{"n_layer": 9, "moe_layers": [0, 1, 2, 3, 4, 5, 6, 7, 8], "positions": "rope", "optimizer": "soap_variant"}
Below are experts of layer 5 (counted from 0) of a mixture-of-experts language model. Rows are named router (the router's row for the expert), down (a neuron's output weights, with its number) and show model dimensions 0-159. Each number is 500 + 25 x the weight over its row's rms, rounded and kept within 0 to 999. Numbers have three digits each.
Before each expert's rows: "raises" lists some tokens whose logits its average output raises strongly, later layers aside. This comes from a sample of Wikipedia text that the model never trained on.

# expert 8
raises: "at", "ut", "al", "is", "it", "as"
router:490476496511452503521490475533517521474506559478491495437490521503520490459510527490475443526507547513526530482545515494557489480502493523493533539473510505475502497495511507493536486550491480511487480495526470486529558521540485534505478498487475493448509495470485496549541493481489470524523496541488504519537508501480482497537565503520503503521492501525491487521496504496515516534517502467481475471520479533463482448480459510509493463543508471491505510510531519507497452523506473
down1:487475476527519491502492459511519512513488557521476482533534484511483478519458498538511521472525529503499494512496514455511492444464492518524494459507490507510465483527475520535476507466489465524502503516478539494514513513462511447547497435554505533503493475540502483469518521485507494507533520479475528511434530487488511460488486505487526500490492525496508481532509513510470497500500461544489511484447522523567522505537520519482507496522497525508480496459513504492496483474556461
down2:511527454478480516482494503468498517493484500538513451494495534501565507510504494489559471491508555457479517500470507482458538508469454494480503489509514535471474534504524464443518447515466527531496517485518473511495479496481482506514519472483516539505532520518493542499514533495532496507506470498518506484460522552464472520553512485496487487464493518489504525502517470499495508486492497478493488483516544436515474500531493551535492494478526517493526496485466491475535486548491472
down3:516474524530461524536475475505507524523498509487494487493534503493522525499481485486570471550456492460531501485510542512486465495478541490501501530527501543491494536513478518540517477509513512502503508487474522464473515446525448504486563448464532501531516510524537495495512482524489524526502461510474507507536488527457460515472476495509431490474544490473495503515504498514519479504513509509532478500461524437508467498517491496492454492501505491491488491490453497515530510482479489
down4:490496478497442512470460490506502470517525532518514471483510545544486478466470531506481477540467484534517518538535539502549511504515534475517472475533459550464500499467512501512513464539456503497517504491484502521456452484528479482488531480497494500513445491499501492496505526527451464507523510486543529495504524520506499518486534492556527492544477492510506493510523508511526458480509484505522485536485531538531489541506530476485516513524514500488512488431504477517480520515491514
down5:488455469444542483538516480531478518515509486476485477470503477474526532514536543473520504500526469510472515514550480469487488513477540531512512485502498548551532488495523511471524471487496494513477465512466493505484547492520444480475501526506489458476437469511531510532499520488470511477520492510506517486496493487500491485486477505539523454559504533503505495509508477523499518486489522529514503483496536503542522489472499465532510520514502474563539473474525505493478498486553475
down6:458531483535483511524491498511488522491455517508553521467522523544504495500503493474522463510493508506512490505512516502498492552507535548445520516527484459479476524499525532517498472545489475553490506466506442488464497497489484518479467510484484479491499554501509541478480497516525524473545507536537497466518529484544501509440531536519524499517559485523481486547511490511486476537531501533475500486512487482520525503469527505550534511513475516533476527499487493512490482477504502
down7:482474473482509504507522522479508476489497475497524497587487503516465514530530493502463509502558532477503503535504512488476532499485506504499475493481499527510458486503537487502551479456488477492508511489516465538509453498485506515497529524471446541502468482493482515524490501516496521551495494513487483502494506463489520457477463485536522497484447508550475533500517499477452559498505466478491492439474467485533510492479515504508475452474534465499515481531489518471497504455497485
down8:484509547474450507494492518463471481501512495510502490486477513447485476525477498480500535477473502529476508500560546505479507489475483531531499481543494490487462512484521488482518482463490489543497517456478526491473522492472495529512523507468469519478475470525548476527522495493504520476488498478502532492475502558528507459507517530505555492493544523548542502515476536470532508491502462543499452467498483545528499480480490483507489534499497540477513468494514487511478523565510505
down9:440525536521480517534503506478567534492462468515457483496491508489509501522453486539507491548528490530512523482529449508489517477504469513531510503500519531540510519474494519543484509485526551517506454521460524483533507502512476504505515535537558517502516509466499486482546498501505526540462503519494519469496473487500513446507493490452495501498483521520488516530490513519517512523493486525504427462528493506529505480512471491513528488475522484504546502524494476493503517484462543
down10:454545495503503467513550506500534477498538498478425517535509546510481522534532475542488552532507469485498498464498494513562538523526511517476467524537489535498455509509476482472529561499526484521501494479532537506515511455456509517490514501501476530552538484523491486515477535528478471465466509474493496515477484515525517523477512481514509471494532489515509491509530490506481519540484475516512495536463475516516495518497485468541520496482488525487484494471499485524491524485525495
down11:495553499530511468496493502485494449477492507508530524522471538479517479521515492492529523520501531441483452509521509492533497498526518496495533492513498469509497491456528530465516495505509494490495496519508486513446496511504496514447497512491500513525491526462505488526518476521502485483533509455514499463494516454495530529534487492443512462507514530445544509518491535470465505500454477524491533519508481488481534498451460494544502530471482474499513513465505516504468521520507593
down12:524478539486533517536476468494501486507538474501452539486498501478535515488491477479515497475481514475499459456487537524485501498525522448483536498555501488486508478492483455507499496497503514509483476511488524520509483468487473543464491524480501501475522513525495518532470492476512492534500474539498522503446515509468483561507527430497485518476509496485521524532505511505451468501570484539530507558458524524506485524507516514474492471484479513459518476496509524527512491471542479
down13:488487502541534468532517490488514530488556496451484465503499500445522566510560483457554500500515500492472515490523536519488561521487479479505504496456492473492505516561544504547491524506465526513473522500472470509498496510489488534495508486494519469499514520489519492518544501521515547514500526515507489511510489549437486458469487506462502561501454524477522518474461512485476500518511481477488495532510531502520508500487496523488481492540500505487483503527519501507522535495505516
down14:519526459505496493492497521482497477502531495519479480483475489471490469524492526499446476510475462506506469467480499516535470474474515449509504496434504516482501530527484498460549494515481477506506551475541487565500490493497500474526506487546473449526451529502515482450499500522520473517525485501515493527527520499451501519497489522497511502472476488476507490541504492510513460481525529531487535545543497450500506478539502549561495517493510479472491508484475508531487493464511532
down15:498495509437539486484495528549508528479490458537504511505483502458517491505493463475479541461475488469523510510495522486524474517488485503531508477504477477508509468499503494511485511483514426528463470450561522505473518555503499476471481507530485483498488498505476508522476482517496486524495520474511510536483471468539486495447487474472536482497488467494462491513492486550561528479508492501536529502493501532484453468490526524526514523489519497516506443507485542494510505534458489
down16:534487507492456473501491475507510517476473506474521463509497538485495541491436502526466492534516529502493478483529462488491472498478500497437467545542532492462545542529503512498472493514510486465484524504470502504529492514512494538535491505512511456472520496506471545548481488528527466525507446505483543506484436491476525517529533525539504535477507507534502468522524507492485500511493504498526495515533510525503487458452514488490489475500505490515559509524531512512487455479515501
down17:509521491489514478492475495445497494531499498460484490474579507469490472504492504492523496490438509477491465473530501456526538480480493520494501496465495498479480576467511480518470483521507490531468512495470503513472514508537517466479492516474508522504519533509488527527522505510492484508466536488492496523502507500479473464502559506488503499493498536474505510498501449507481477510533501417537542507512529492504523445486502522450488497536529542533495489537493499504549491468480497
down18:514504463508496450489524501481511492539512535484499429502506485489495540470498525510547442465535533524474503513522525496497476466523490499490493465506476546523495491475514517496459513489506548485541527484497481526512505489503483475553522461515521499498513518458490512506479501540497496527507555493472496468470539517505499529505469453515461474535491516500474497517497480525491521511538492500519518490499521487476500493506477538478452511507549520462467473510527544489540548545525479
down19:462488523499503491517481506496479486489451488486519477514518481419502495478501487501501513519487550471477508452565483491507516477539466523509493500499530532507482566451518502547454500455488520525536505492511511533487541496507537522463530504502500521496481456514511500470522514535502548565511483520510477476497511470464547486518491505478483481514482516511488498515540509521551503468480506510490515468475463531516500470544490510492454518475491499511463507495489472523505527498493514
down20:464500499504500511442500507534529531500491490490499509494467515500507526477501509478496495496505469452475523499542508484460491522456473444510508505503505520499507522524505516540462543489473524507520450474494522517516494507531545518510418544448521527520503508458472521527518466483488508467508490522545494461480475432487502503467491506516494463516494509533498531535462504503476519525492474523544518487500532510496478497432477489511485497501503502500503518461515465508482540506514543
down21:528511537476487498533536526506491536465515443509530467499496504458503507528499527503467431538515544467520472480512506482499558483513482497498524459477519513471549547498513476518483495525500475499489527480500506481502493525487470485441501511501545540524495493491498474457515522484511528508491503536494529493507522496529457513519479534492470521488510515501485501457519483418452524483531504518504432492483512522505537502539467512496499483495520516471526472511472499508486517498503513
down22:503506536460493482475499540515444512478477487510542495481445499490499491522521492488524552516489492492516500455534500521508503537496473541503476483523474484530515541527447536450502504499511531474505530465523451522520537500482502526564458551540462498493528509537521509493501503495497510546503549477511520485511505529525519533475477505532527489502497549508515488503456520514464520478531484530523520486509504463496507479492477489478476494490439491512516497486540516494474487495522515
down23:566506505527504554515483534493477514527466466474492520550498518529533518523506486490497514499559490477516450514486499497488508463452509483501521474483509496497560498511483541501488547499503479502453467495495517488482533521479490524457477489510477509520470475487456485523494461515514498514496541520513505492467517504490459540509532507479486559507480475486492550478536530491514512521479526496519517521534490519447489527507501499521510506500523510483471470517551519474539544522494453
down24:530516453417504503493491517471474524490507491539447479528471497535502502486525484505501483498495526482523506498505476477561513519475470524474491502463477500498510517488479495513499483530510501506488452519536490533510516462521491515467470531525493494533492520501529488518507490495484500527453509573468520501490508466479512479517535502505492545569518479523501518510487455502473511496506548515485489521486456531451500516502498545531472505495503560511518489477493549523505514537478527
down25:497518535478500521480500534506499521528508499475494484571524501515515510526500473458504472460520492503522460509486543472488491449452476492477500512481526455465483515476483498472544490528516479523482468464496536515530507464497501465493497451488492547492486431498476518499487532469542507483512488498507477508503510529505512529479478512485549533475556468496501522476497525480487522508537499489514502496498478507437499486521499469516475479521496502472515500462426517505488489473482548
down26:489521475496542450508484442490480532529465509541499514472502501489507520496535490492539503475451494502486486496486510456473538512509492503465527456544515442489495475536488493526495516474528455476448531481484523500479497504534524498534531526511541518474465526521434469514532490518508525507510529524452487489528496467512450503467466488497497493495490515485496502460481518519480482506444525503489477489493525478517488543530515503485505486457466476493525482494498492503511499462470540
down27:506455518506510485477503553458531491525478482461480460484497544542466491459506523508485482458492566482478492513461512509507481509528483520464537486580478487475487477502456489500518483489488497474530519526446506501507467497510524505535486517494503527464491520495513488490498488479508509503498508480485501491519547516510493496520461520465512511517514503492503482480458529532557505555508485531536511531502457457481538499536510464458507544462512483475472500518479500515532505493488497
down28:477488507438494522481524534494497501498522493555498506544482473492496512475495504508518506561451533467511521551504510472469492508517481490504531478479523499481509519499519486483524461511491475481466492491465511495452521568524542503529525498499514550519477551477477498492499487523494531486547516514474495510478535487511500479496449492477497488447517449532531494500487509480487550493492503485529476526509476464434522525504488542498486523510515463518476546526501470529510515504486500
down29:474523491502502491468518482490519522480495524515490522520480493516502449513506542506488488486511493493467525500500498490490537489495465479524532516533556542512501471472524526535482462476516528542537500494493486504518521514493466459498464476525482491477496470468531497527525509505486486475535492503527516522487460476505521449475448461516465440461489505533499520533501486447473496490448470565471498458515485486512527508473488510504503489507502473525533495476453470474517512540451523
down30:507469511483475446508479528469537465510509475495493527514512547527522534496472489540484508490473466512497484493514508508480471472500440509472501530510546529497493508511489497465483547488488503506507492482521464490549520491491501463468487515517481497471551471513485519508490532537527465515500560547499505473493465482508510520492569496513524473513500488446482476512495494506486466473512526437492494531507509483547507519528497455521538456491468468532527510478499520474487529518502469
down31:498474534499524497488511476516529548461484522522487527530481473561470454489534502507504497463513502480504517525498463496526497514527477547488500479475454484495477494508522474520487517512496478483486493489521489500516535458482508489533472511500476494504452511555506517493495526485479499508474467491519540504504506485501493508521454509502523494528459532464535477537456466466489517568551493476482507517471540477454505546492518544489478462509526505504447487501485494510440466509492499
down32:525476511491498498513496509500475499552490545517490506478491512523493494547484489469495474497513435501471528489520463468462534503523490530530501503499528480481456481519508483540446548515520495536476505530524538499497496508514472512525470491530532533486511518544514489516514465532497486470518506536497489491550507554469458563524529486541486451527476497494501502520518505495519499500502501477528455500502523452524522463514515499493496520504496484492494457532472524536503542470514446
down33:473520552478503502464524476531482521526478469533503530491480484512559475465501485495512472508486482469483526505471503497514508504546484454524527521477466507465492468513532510522505476530523509496526505493502491466481510513473537490496511478537531504502467545517471499505503451488507522523483493476491536543530504466497478433490536511485525500467499493440469550514485509494526462496517481483512524468510493480427458543487495483539509501493467542493505491522499485552478494523495514
down34:497432488498487496497508527495522520499545518529515486435492486500488502554517536479467479507493459540487518510490547517468502505516475503450560542486493503504506497502502484487476504522498521484509520516506483510491523469485510519503505488431491490534522523513483559467519523538520524508474496534533509461485503553471522485469525520485514500517479536545539533486511474526450497490494523532489535507531492512479504517511519500531483508440536499526533526519457506498468510479505495
down35:498548500556494535488521520523547490520495489513461530524503514512470503493537507491525477487481517523471466503474511492432488505538490468496487525495490478446497514520511487499513538461516532504468542508464510507549477536498504554513484486477526490508476515545475497508500495505487462457496485462514478521498480468526515550530495542508512506540523518506539483496519483485524449508470497524504509510499528470530526483468505492472478540532454486488543530487518476485523546533522498
down36:489570464459470466478526465513497479517432463494505479479512496498508531496484474508518501472503535506540507497542515533508540501453455501469527481519517477497548512491449464516472494478539526474511471509490493478489452481504516512524525508482469506491478474537465466503537499462506526508442465467506492509494493551538446516511533486487507472504510496497507506498501512494540495500522517529514517501517519478512501523457509482533464503478532489528468470521522516533528499503504528
down37:452492503471496478534519496500509492509505483501507516517475499527525460483475502508497505445467439533464472504485520471483514495522520537554539494508505517444531481500513506523494504431492571502475477493518489539443511486479545510493496494534545496517485522485465519498510509520514509480518509551502498574509501509504495458540520465506489454496503481488491503467476549488466502475501465520519495476500490510473517475510503536486473476495471490506501486530465507505449509476479515
down38:531484463490497490484474506552492479489518495518504526503492489477488513514493427512429501492511485510497489514524483519495485483505494428447546509483504455510494505525519479508509496531467517504474513497528481492487538508522521503519484453482550477531458529517489471502519472512467541471492467484532500492490494486481485463501512469495499498524512486478503495494455499506476454483471522519481535563511495495511480526517520473497512481488480511512545575480477541523444517486517539
down39:505493521568514513550511555508456539466529506519523440491535525460450472530511499519507478502518530500477519499463543486542461501505461499499468493477476526498474474515498489527546509500518504500526509468495508461520502517504515470535507480506518523511487522482528514495504516516483491478505473491526481467473466522480545500516497510460531490452531500543489498547475539504475474554483533531503472533506502506503541472486507515499496479515506483464497517491505500456542467539489501
down40:524513479455525512485558486500536453519532513533496515491533519509521499475496492524445479511486489529496507489474488500473492518509507490488500492521495505483557492538505489484523473486488514461523507475490511550494482525480502519535513482508482430488533499510480468511482534442547514518495497485493479482513513506499502496467488465527468493509446548543454487504469501482467518519461498499528479538499496479496471486500496442458493541514481523502519504447442499459495474532469503
down41:461513502480474491507488490489495506470533515507563504499468528488496468491506509473481485477513514490525508489521504518491529507515488537550469467524509509453487485510485532509447517466471501500508508520545491509497495481488485491544494477499526564495542530474534525525530526526551547548482471518498527505521512519515479496524521513532506470529505520484511477501522491532482470517521478462519540455518473514534468553483547490500542533477502535473513479499496513531500504523507427
down42:543518530533544552484498488485519487498499464464489585477516509493506522483473493488520479481479472525528473540507521514526519477474528502472468456499500496498509442497467523494505470475462486503532500545482532511544501511506507533540518473467454482462493504525461497495518451473470518468473515490509491514493484541493535472498485512531485526544513449525475529485475504504522469516507436508495486545498482511524504466478492476486487503502520501493491532512497492544486517480520485
down43:489509486497505486491484465496472501532466505531529508490522522537506509511508574527477519494528525491481526511507501522463472498481520439477477524516483497492487470570515519516471502478491465533521495494472466483548507487511504538485481506484519463499514470491481484500540465483551496510497455505489492484491531487519498495521532492530498511457521535551490528547499457507469520463469477486493483479491504486491486485505552511493556481514419476542498478510510495473497504463535494
down44:528512486513505500490505492513491463471524573467513517499504489423496449497519479478467486459529505554508457487472489493479486500494508499484537497529491506507519533500477502494483495516473530514497468511481497517480502478500504518458498498491537528495489475505488462470488478469502484476505475502521497499534506519473512528495538501442504475499469488461532516476496500513501512538547491455496475452528522544463542527477462473512473505502551489439502487547537521497518531522462507
down45:528516556534487482512511498477452494484493477531502459523454486489525506536453477549495451493494497468510542501499495484513542507474472527539511485481486513496541489497476490478526534540516457493459469496500532492442472467483491514508487530505495512498477540467455499494492517511509481534473478553464526482504557497494508522506508532493476500521528489483478500501544538501501474487472510529512515510495487520499484499504493533465494484487507546509473458453477472531472496455521464
down46:477474493549514459504459504484491533528490484469495499449509503516445523474497478505518502550484494513470525489497534496513525462546458521448477476490513527482511530508498514468501492476510480521520485477477507476510464488516508474495499504490522515457493509487492453539509507517515491485496464499517496550450458465519501483506482479547529531467496527493515497510477485543547500444544516492467454531498490525519537492519478466518475464483492479467548494503497481493461509528528471
down47:475460496546497520460491529435473521515482505526461513518529502506514501478526507472482548484479516548484454509499498498513456457525471470500508516509486487488518508504494507512508496488556523491503533499521476516480531519505504501515494486494486544499499523435531522489518440514509518521491474496493497497496472525532481444450452526480489497478505533513511510514529516514544506538460510470532505557535483536503487499532479469502525476521531510507543458475478490476506514464528503
down48:504522519504509505506524496519531469512522496512491516471550480516518474501533505474534517455531506484486531449496508469484505510548501518466468511437461468467460465487509505533509527495506539506525520505492490493486532461531498509488478506533506499525473541575518492507544492489545472485504483491521508474480504524478504435509551508493471489534503507481515537495480506484482494532509490491496480507441526523489453475515509538522516464495538513478511481544478528513482515469505453
down49:502532454525496524503510464524484502506487494513544467549526509424519508520494514487526495509499491515524484541521484519510491537516490509518516468486490472477499526497531512510500510528530467491518521508465468519518493477482502473482478481513536525489511481454492541500490469488436505514460497452487503490534505481499463462506525487504514467467498522514487480482481495503448524491576548497482538509491489474530457531502496478479518500509535509515497532459447501543532522505514553
down50:520520530452487471539486522531480492518508521504500477484490500505515504538473497492539501505498527515541515479524489518511520482459502494525534528515509508505540514493523491508486467523497506484530506547470523501515517515519482553488518526478491516481541456499506556506539519511481494484490539529488494489575502488502449530477500468489505530470536415465547504473483471465504482524476504487520521514484510564503498564508511520521485522486527512503506498501485550496461508506466503
down51:535498498511519556527480470530497514508442516514524521544509478490529531508472484468549443477518457496519465509515477487504493548516465478480469509498446523479479493428488466516508475530465469473484507477496486498502515490532486470521486470477483528537479491521536509490519495472542490480524510513526511458490501460511445476481484472491487503502499496471492514507490488522505490529510510451493499562485530480466508536522471489482508491479474523506516507530513526558497518508471511
down52:475518500528511502490486504544481513496492530495514493485513490543470510506490511523489501476504444537485505513475501494512480539436487514492504484488491496504519457546481461491511438531488538470498460555520498478461511540472466489497517489548515480479513500451481512501524501526525448494505465497491480479489460490509514480525547502520479507492491555483506470490466511493512462529447499514514497480490475515515458501498476497568529450495501485553523509471472518506470504483505545
down53:512465502527544524539497443538460498499488507517442523516471500517496565499520511517498493482498528497483469451500460495495515538486499510456484489489459465504514487509504506466483513528466500506535519450519472545473503515481500529544481531475491507520499545442523516494479499486462475479483531434487476508458495512503478528516504550526496494502517484492494498519512504486488516518525517499546501518477460472523462474503516490512530492465542488484455455513479481494460496510496502
down54:546477526496520492477457518524470505532471512512515516504506504488489468504507472530487435533502493503540514523503481499559508530508520513502526441448478452470517501517514510496504479531512488506500509487508530525541442510495461476459530516538495492508491500508559509485466478451517502531486499474521498511493475486506533473510453511513517528494509511514520504536508513483514575487529525522485525508521484522459501483501496462486506476487477488535489466510489474531459457526536541
down55:532487497493539534515508479467512501460491485489476573455463492509474527446536481496471530521466509491515496505539525526498536491500502493513495527483502557451506476484532511488528524487490483486546562486486499452524523477508491502535483519482533549524505507516501534511512505519494510481478528521480509499532466510476515543515481521494514535493468500507496503472521474508517463482478491537505516508497512455504499522505484547500484527433519505462507478510496477568465520478505476
down56:545510496476502520491519485514494482540535479528526476483520546517503506479504485493528509511529516472556527502497482468522502528574466472464484471554496470513458528460493481501538471557515478490499504514462527534507531438500544493465493503517501542492488520522491486506521519487505491497517489529521562500510519479514501484511510528494494522482515539526510467482490450527476494491513503451518487526494492520446519534523483500506497509506473489495501557506495550502525470493467483
down57:497463453518496486469497461531503488490555528492531483458526474526524498518486517502488495526519498522465498478433547524513492496491500479516509475486567510510501500498484509524441493534501519508503504525465480521488494523515450522480498514478452462497524472507513511483508479497476516504492497520502505488489512489510482456468533545515488531533530547556512495468537475513462511539491474515522498478485477524509501486512549503497527493525466509488527474441546463508509471485451515
down58:515514502504550508493552476505505512520476488521454528476457477483494468493465504523499498475471493518502458502491568528474519520533544472553492440471517510498515476501482458484479497472515471489492505493508479506496449494510506513484502449530539494493488509524527502498492471486472476475475535501491506524523562509493499482479523510489505484504498533438533514492507467491490458500518505466501535538502510539485501495482508455465526488500454510453545515515469480524486496529507445
down59:485491500474498494496499490492453488527504476484527500509463433490510495510509512532516503470461497535505517505485549497407565524481527497508492543491516528456512536496541481478533475487479508511525515480526502489518481498497492509479493526476448490485490474511481521498489508516487459470502507511513444509531491527506476508519488488524460473508473510460526499471464487494488473438526495467470537513525480514482504481460462505498497513500503455499452532497495462478441468509509507
down60:482499542490507492508530482506501474517511543515505529495511438478528516551514468523503502513541488509481503495473501469554503541483501496499475425508554496518555515532468512519492516519542473517479540463496495523513528511507491494497499476522486509491496509519460483482468497521504485479529518504574520476471473506486530480500510470503461513532478488495507494486539541536507554523499467489538480488496501447515513510535489482529467526461472463536475494540480524513487505479503508
down61:544457490538499526497508481478499479436560504493478471498518527493515497477533496542486512504481470466477520494511531521479523511492529495507519497487493492473497482470489506510449476454513494481546471486534544526499481528499510523541517523452526469484480497489520522495516549464542522525470472538502504469476480456523530493505539491461455469510486509525482523489514492507476495483551505487482498488490495491504485494448537504486482527489566524486468486460529483506544487497492529
down62:448460550513528503484501524494546488510507534474484485511496497502523488497528547518527533461482518474490537490453529467505441510488511513464499511496501527499475556496538476466519483520491519501498493502491465519510485552549470497526487521517509518505463506498486508484539558453513464508481516533497503563478483510521485553527470515534518497507519519520484518470493520532497515506490558464507480513512506443523485491479528459493519524502510462519488507468524507474491475522491511
down63:491537480540514513476458502507485486498488538479471498554516508491502481487501501516523490480518503549483516559554496452462492480484491490480480529500466470484466496504488500490504496455524488478466472502458510493482501466500526493576485527498548568508492548467514522501506498514501479488491475458497507491460510531503518526473511522489537504505515485489533513485469504464496528516497511494526512533482466489490558480503510532549455501478476455523505512466471513524497510485543465
down64:478542526509544503504501501510515498532469507499512500484499474547533540509529512484516490536508482520490458470528521504501531490503512473511473502432514543507536480489538500486489553519498504491509487439485525527546530495494510529501539497518508464485506498516539483484484464470541495498511496508560506509525491479478525496510506511486501503461506511508509511458504472486501517554483455528508462529486509497536474533538468483497514508517480456456554454498505473462474464495462466
down65:532516526523517490510534489513494520522518540523505539528563472537436479509556541547515533463496524457510508497487483521509581472513476495507523500507505490488517478497473535480513489504509480514498485516484487462525486475489471512474523559493497494518460488530488535531499496539488516527528505515492448509473491484528518549487476498513499479513530479494471515461508454517489516501459520490460484492480461479495464496491491516531514485471517509480502464486488477529485458478516462
down66:484519494523473493479480465501479517499541501536443477539509494470481500512513543460458518485488514481496498521500534486500487456469532461508452484489492520494516486491496527471497558515495492546474482555457513466482492519499508537510493458478511490473485498517525481529454535477482470487453512454497465496484509506519531533509470486502486532523482453511507467488523492498494484487505513537528476464503482555563519491492519560510500493512521527490542514483515494500506487484535539
down67:509482494516491461502460528494475510493510484504488509485513487513493531497523486478497516491532496489504481483453525488512513482544508526486519501484517499469501518522472513495491489500492517535515496506551473493525506533528480426488491470528532495481488491495518479516498477543507512466486528517479510547551463500491483527522511566535484531502520478484521535544497459517467491506565470459484521459524535503429515509492495484499523512498543449485470570502545514494497496486461514
down68:507499495473553514509497472546501522459486479505534523496483485445472492511485515494497491495481502545505506512546500499464499488505496492457451485498541487539514468472515504501507482496484464482497465508489479492531509518545478493489504535485501537516518470528508510487481507507510492448450498469516505547501467497520526502497472492512546517496476480485528502479495473509520517486553427448466486512460523530557491468484522502481527532477528437466504509538491492505521503483552489
down69:467483504474502500499476504536544546480469527533511519528491481443481494462495505507466487487529502450521520513512500507490520489544519536523484516484513496491513450501501525464534485521518470443470505461506472514502551497491459473448547508495462507498503501484568543491514491504489518494451509490489501511529518510481546553473509549527530496512487552552511452494495495491496532502501496474494491521492487495483556500506473478516496494460485492539512491494489514482483512483493462
down70:502489483550496446447498504514468479485494534514497486480485531486513503483503467523513481484520452496468477478523497472491567479518499500513507507503506463515464510510481482517514537474451534451501510501491455529461493476509438514445516472494488476521484489487531475545465455469477475498494478505484509513482457474513465476494502496538502470515508502508520500530483458480495459510519444470523552524495490529537453503491520511475504470490512486495491483474506542506497491508546530
down71:441503504509475468560510517503525491541516514521480502476492508519527485501464528519518519471485518525489502493477492504467509514502526444506456541536469512470502442516514456541510464492519516489501506517476477486462508539510513519455528545477509490487492487523483480494463527524527493507511539530537463532532493463519488466467505468470535505483537510490517468509517483535526471480490510527531503482523501575523476507536495483497516500484498531504530484498547512454493466526503495
down72:466530516513494485528443516522471523489508521502505531504503524518497504524481527487523516517527474514526512454496490474507470485521508527549496517478503501502506477473507525518506548519535436503489441464500504539508471484462523498485481466506451490507514510451471548537473514499523474516506464446530539474480496490512448480483531510491482534493480536499512515541515507531517513488502482515491479486475531506488512482566494499525483468508504448478448457509474497490485499545482500
down73:541496506491503511499466532474514523505491507484484542490520521533461505480496478549444518499522487540457515517504533479506484495517533449509522469500488484507500512497481499504507486493490503525461525510477497456515498491475491417511504522519505489447499524495472454498509487473495465470462462471508509452485490465516535499513491535504525491505464531521534513500523536525535494514488495512464550474491509469535488485452550507489488491488451473526519471476509464506550543513492524
down74:449493573497492472527474555530438541457504474517521506533505536475489515521488485491479536475490508508487501482517501509443548475518535505503506481512516505498518476478517515495505512525522518525499516523509499501497494489479485483472528456442531558505513508518503525501506520551472474506517522488538505443474485481474446481526532516508476484506489481503479523510527462534492498510468483491496526473536460497537505524521481546510510500480504476488518478459539533475482498516489513
down75:512487470521504506480480482510492540532541535491490548483527492492542479515469486480526468508449490510513501467497526530512488483479501454523448511457504455452506542478472518505483507511450526474487519448472521509488463486460515490492538503547496538512478513494522457502512511523494504473497482471502526542505460467483465487510476508539526490489504483524483487462486506491506460471437469507508520515511482503497488512503469531523487508483515494517480535468478491500465509520539567
down76:470480506488478543499484520509523470499517505540543469484476479444554473455534502425530481494473526506488477508458525487537522479502476522462483471503490532498539479485519508482470467521474519471489507507500477501471500522476479496506539531441477489497480491516491510548493499481484522510503526527500490516512542509505534494537503499532468509501529479526506526539474457493462479467502460513507509523478501519530512522487488510509476529494518502529506428458486522473549493527501519
down77:497480495507491463487549497472479541507515426484491521438463491477484471486484508512531477523472507502512485486481504468457488509470512549493520512536496510490519509491511492508482486531465528501492472504483496469524502489477454463561461476507514503491547506520497470510524479514505509490509497503504504496523494521517496491483488568473451531479502570496483517493499503505507507472510517556468471480536506475510439490446460542556494494460528506515527477504495472502498515498507511
down78:505477486528480507498484529519456505487451523505522501479506499507500499514508496495484470442509503492503455479532465494531485501469504534486464496497510482475504476556506479490570506542497511522455510522468528455490492469510497485515483519535537501546460541510498475509506535556497475501541489489467529517460495498532494527524494508477483498500520513491489516495488497471496466504512482479517471501531486449483555532502557528503518454488464467542541486469494492538459494463506505
down79:455488502455487516507497480498515507552487505483472511508481469535545493484485480491500484512496517518495482532487461510509483464530481480491527519487538535497504500499500532541483479453456465494473477525511502542482557498520522487505486490474528515510501468522518544473461491510497511526502510477498506505505527542473522450536465498488519510496486495463501489507559460467507501478472500491523505448495486514491510502538463470493512548500522561526464455524492473529489517488504421
down80:496523491437478514490538493504486486560557520508495517527489532545503521465494492503510501483507501512502517529495469536484526540456456487533512541462453524504501487488487514468517492458533513527499472477523509489472541500518521517516499499483516513480457536480498499527497520503527509490521539421545544505484520536519491439514497490485473461496534531510517504523499499495483525506515473540516500467502521520503494498478501537545521485508494469506516516520516456504525485455460513
down81:486471499482557494478501530547531504489472551544472532497514508481516503526502506478514494512500521498490518461509488484477503482509505537486488497508517533463469492526520547449520534524477459519469510483464486514504467480502465532506513519536477443546480505547492490492478528505495520531502441490489499481478484486459521475469445495496501489510466510501505485503516508529549493455526490533437490513525521505536504488476499513454477523493479510533529473502547469499502480530536516
down82:462523508512485469486500466550478512507495442549506494492499535506505476497489479470493506536534482480526511539530495489493479497499547535525499479473561472478514516512485466473462492461451513454512512461489459509491517467473497505478489501512541528502484510516534501520508496514489500478511474479495512485523525506475514513553460485482518526494499476470485507491498484486491488459489504526496530520540578456489528505448501484489473502459495502486541519480490535461472529511454535
down83:471503512531518492497493507497496462508546505464502512485552468516552508493504498526494504505480495486534556508496463471527485509520484522480511472495490487463486503489484523465529487504496509470506532525456535453512518480521470483506488476517525533495536522512472505505497535521550492498530443422477528506488499549538510483497520521490533507512514512484512530485504522513496524535571485475504487487532466475502463499522461502513505522508442462523480516523489489507496509513468432
down84:528586523446475520496524475510528522475534460513505531484533501478510468518506489461448511501525495503517483505464469479494489525468518515517511509506477500506492502511458497513487443471502493465509467515549504498464514489523474515501512462467465494490491459488477487500542470460528540498527507536509485502536470500511500511510555531466497505497521496512467519505474476483504504492505484486497509499487537525417506528485518521484519517499475487523491493537478563547521500470503510
down85:526510482462480491507522457511547510500470474466478494512519477527518514507496491512527495504518564546480530506479453462529451459526518537494516503543486469470544511481509483454502491508528503505485504531488475518510515481509482485477555533442483464472501513515464540490510541539524545506498530510469479510518539477530430487468480504513499484528491523502493521489532516472513495486478527490434532534522486458492485530517508514483516510491516498494488510494470499496498478464497507
down86:488509531524487535498514512502470487512491482493540476464510488519522487480505495495483513482472521526466470546495571501512507485525508493528520480460500557477536559511539525493469502487487507483458516483491493509509562503462536510543490551514495497497493484520498519533519500502512466436564524472525480487534537482468523478497509488505529494514533484511521492502483477471532499489465495493522508529472552474505551482477485497495467524520464493518480519492434505480484488474521508
down87:519491508515481492533463486462495488497484514478536490520516488514494502499454490543491490513540498505500521540553529466514492480427501541478511489505519495489475503535466509499500485535481521545491522489550532495504446498489550474524504511531543458487508501507448517506541482511486512490474490479493474539524505499473529447485518469495482514541468437475493508482512492488536548528501472505519532492471518523527552512489491514496448499520476525520515496474517516477479476483483534